config = dict(
    init_std_down=0.0425,
    lr_head=0.00579,
    grad_clip=0.5,
    batch_tokens=65536,
)
Below are experts of layer 7 (counted from 0) of a mixture-of-experts language model. Rows are named router (the router's row for the expert), up (a neuron's input weights, with its number), down (a neuron's output weights, with its number) and show model dimensions 0-63. Each number is 50 + 15 x the weight over its row's rms, rounded and kept within 0 to 99.
Before each expert's rows: "raises" lists some tokens whose logits its average output raises strongly, later layers aside. This comes from a sample of Wikipedia text that the model never trained on.

# expert 17
raises: "apt", "ens", "amp", "inn"
router:39 42 66 64 55 71 59 41 51 57 30 44 59 62 70 79 64 40 70 57 65 47 76 53 62 39 22 35 52 42 60 55 50 26 60 46 52 69 45 45 40 45 55 57 53 78 55 42 28 49 77 67 43 41 47 07 44 65 50 49 38 43 61 25
up0:49 46 43 74 36 79 24 45 56 52 48 46 59 54 33 68 46 16 39 70 52 44 63 59 43 55 48 35 51 54 38 55 47 33 57 44 43 47 52 64 65 55 35 57 23 37 58 66 40 68 48 61 47 69 48 42 25 30 55 62 32 48 57 25
down0:47 61 64 52 25 48 36 50 53 42 55 58 56 67 44 41 49 46 51 43 51 65 42 20 40 77 33 65 51 47 58 47 81 64 45 45 58 48 57 60 61 50 30 38 54 47 37 42 33 32 43 37 37 18 32 56 43 40 46 72 80 55 31 55

# expert 26
raises: " she", " he", " out"
router:27 55 63 39 36 69 55 31 40 74 36 33 55 69 76 62 29 28 41 49 57 44 52 30 62 39 18 57 69 34 68 49 57 46 57 59 59 45 53 42 33 61 69 42 43 62 60 60 52 63 45 63 25 65 26 38 64 60 64 39 42 48 63 48
up0:37 45 49 38 57 70 48 20 25 40 61 62 64 78 50 40 69 53 60 55 14 38 42 36 52 67 20 49 22 40 58 77 70 44 66 74 53 62 49 16 65 62 37 67 54 48 61 43 43 41 47 40 34 20 48 64 40 48 63 39 51 78 51 41
down0:44 51 26 56 25 29 59 61 14 26 57 57 15 25 26 30 34 78 53 48 25 54 59 49 64 51 52 71 53 49 57 30 42 46 49 42 62 62 54 91 41 27 64 43 56 47 54 48 55 36 44 50 55 49 43 65 51 68 62 63 66 66 64 44

# expert 20
raises: " for", " of", " to", ";"
router:22 54 73 68 52 57 52 62 72 61 28 57 40 73 56 61 35 42 45 45 62 13 39 53 55 49 01 58 75 51 73 53 27 49 54 59 46 58 71 36 31 42 49 55 31 74 36 63 56 58 43 84 48 57 60 45 43 61 48 24 83 67 55 70
up0:64 72 77 46 43 53 40 21 73 32 88 53 54 42 72 57 63 55 38 59 63 72 57 66 58 30 05 63 60 53 53 33 75 74 57 77 32 67 56 55 69 52 50 45 44 56 47 70 57 31 36 60 59 31 64 42 32 29 47 59 62 47 56 33
down0:68 32 08 47 73 34 35 46 51 62 54 46 45 62 44 51 52 60 24 67 57 43 59 94 45 56 35 07 29 36 50 26 56 50 45 31 55 69 44 37 60 43 53 22 43 56 34 56 35 56 70 34 32 53 70 43 34 61 38 62 47 71 56 41

# expert 38
raises: " the", " a", " most", "all", " an", "ew"
router:67 44 60 41 49 81 37 31 65 58 46 44 61 56 39 69 40 49 52 62 39 47 25 40 33 20 37 51 80 21 69 62 34 42 70 51 41 75 48 31 55 42 40 57 37 22 60 59 68 86 72 49 60 68 56 20 48 46 41 19 65 40 68 31
up0:55 31 55 49 39 53 34 63 51 63 67 34 71 40 70 62 51 52 33 38 47 40 38 63 35 49 57 62 56 73 84 54 86 22 46 28 46 64 32 65 68 52 47 41 41 91 24 37 42 61 72 66 58 61 54 51 64 64 55 32 48 37 51 66
down0:32 55 43 59 41 38 60 41 36 30 28 64 50 45 20 60 51 47 55 57 71 66 41 51 42 69 32 55 81 41 25 67 25 75 45 50 43 66 50 40 66 47 51 29 56 48 77 41 14 54 45 52 50 42 54 52 70 47 67 39 61 44 30 37

# expert 7
raises: " of", " and", " from", " in", " that", " to"
router:26 52 62 84 40 58 51 69 60 45 46 55 41 68 54 55 53 48 36 59 59 36 50 50 46 39 41 45 39 31 37 55 20 61 60 40 59 51 87 14 57 44 50 75 50 54 38 74 60 55 60 51 09 74 32 39 22 32 53 40 46 79 56 47
up0:46 69 52 62 76 53 37 56 39 64 49 48 25 67 67 36 38 74 40 61 23 55 45 44 32 39 74 49 49 55 58 50 66 44 55 26 46 73 49 30 63 46 42 47 58 59 47 63 36 43 18 48 05 18 44 50 59 30 14 49 56 44 29 36
down0:45 53 41 77 67 69 46 72 33 56 53 27 60 54 55 65 67 38 31 53 49 50 63 55 46 52 79 74 52 46 69 21 38 45 47 62 71 57 33 46 52 54 49 45 20 61 52 61 52 41 74 48 75 36 56 64 44 38 22 55 64 50 59 70

# expert 31
raises: " from", " in", " and", " by", " of", " for"
router:42 54 34 70 46 46 56 59 55 68 26 51 69 63 67 53 53 55 78 64 47 35 38 35 58 65 26 75 84 50 66 60 38 58 73 68 40 87 59 49 63 65 35 65 33 66 71 59 68 69 70 26 30 53 46 61 44 38 31 48 60 79 41 55
up0:78 51 65 56 31 77 48 34 48 42 76 32 64 44 61 40 54 69 51 47 13 27 28 50 74 28 53 46 66 84 52 41 52 64 54 54 39 39 51 59 49 78 67 50 61 46 55 28 43 57 33 37 26 69 52 30 32 56 45 48 87 33 50 50
down0:43 40 57 24 45 36 63 70 65 75 65 56 37 37 44 64 53 44 55 50 48 48 56 42 43 61 31 39 47 65 64 30 36 46 38 35 51 58 32 65 59 80 29 52 64 44 60 40 48 49 48 37 29 34 49 19 44 39 45 60 60 43 50 67

# expert 3
raises: "amb", "ut", "ain"
router:46 49 61 74 39 77 41 44 62 73 42 42 58 44 40 76 65 41 32 63 35 51 45 64 47 61 46 45 58 32 65 58 30 31 64 53 68 63 71 46 45 80 51 56 37 58 46 52 61 56 56 38 41 66 25 56 46 79 48 43 72 39 50 39
up0:67 35 46 65 58 20 47 58 44 58 33 64 60 72 29 21 41 53 51 44 44 56 37 78 59 75 76 41 49 66 53 45 62 54 97 34 74 48 50 56 72 43 38 52 47 34 15 75 36 20 32 57 61 58 37 63 83 47 53 52 33 69 72 54
down0:58 83 70 30 38 24 31 71 64 67 53 46 63 64 38 54 32 42 74 33 42 48 57 46 57 60 37 79 65 25 49 29 58 51 21 46 49 27 50 61 47 55 47 19 53 26 47 54 56 64 73 54 72 30 61 39 57 61 42 50 47 33 74 55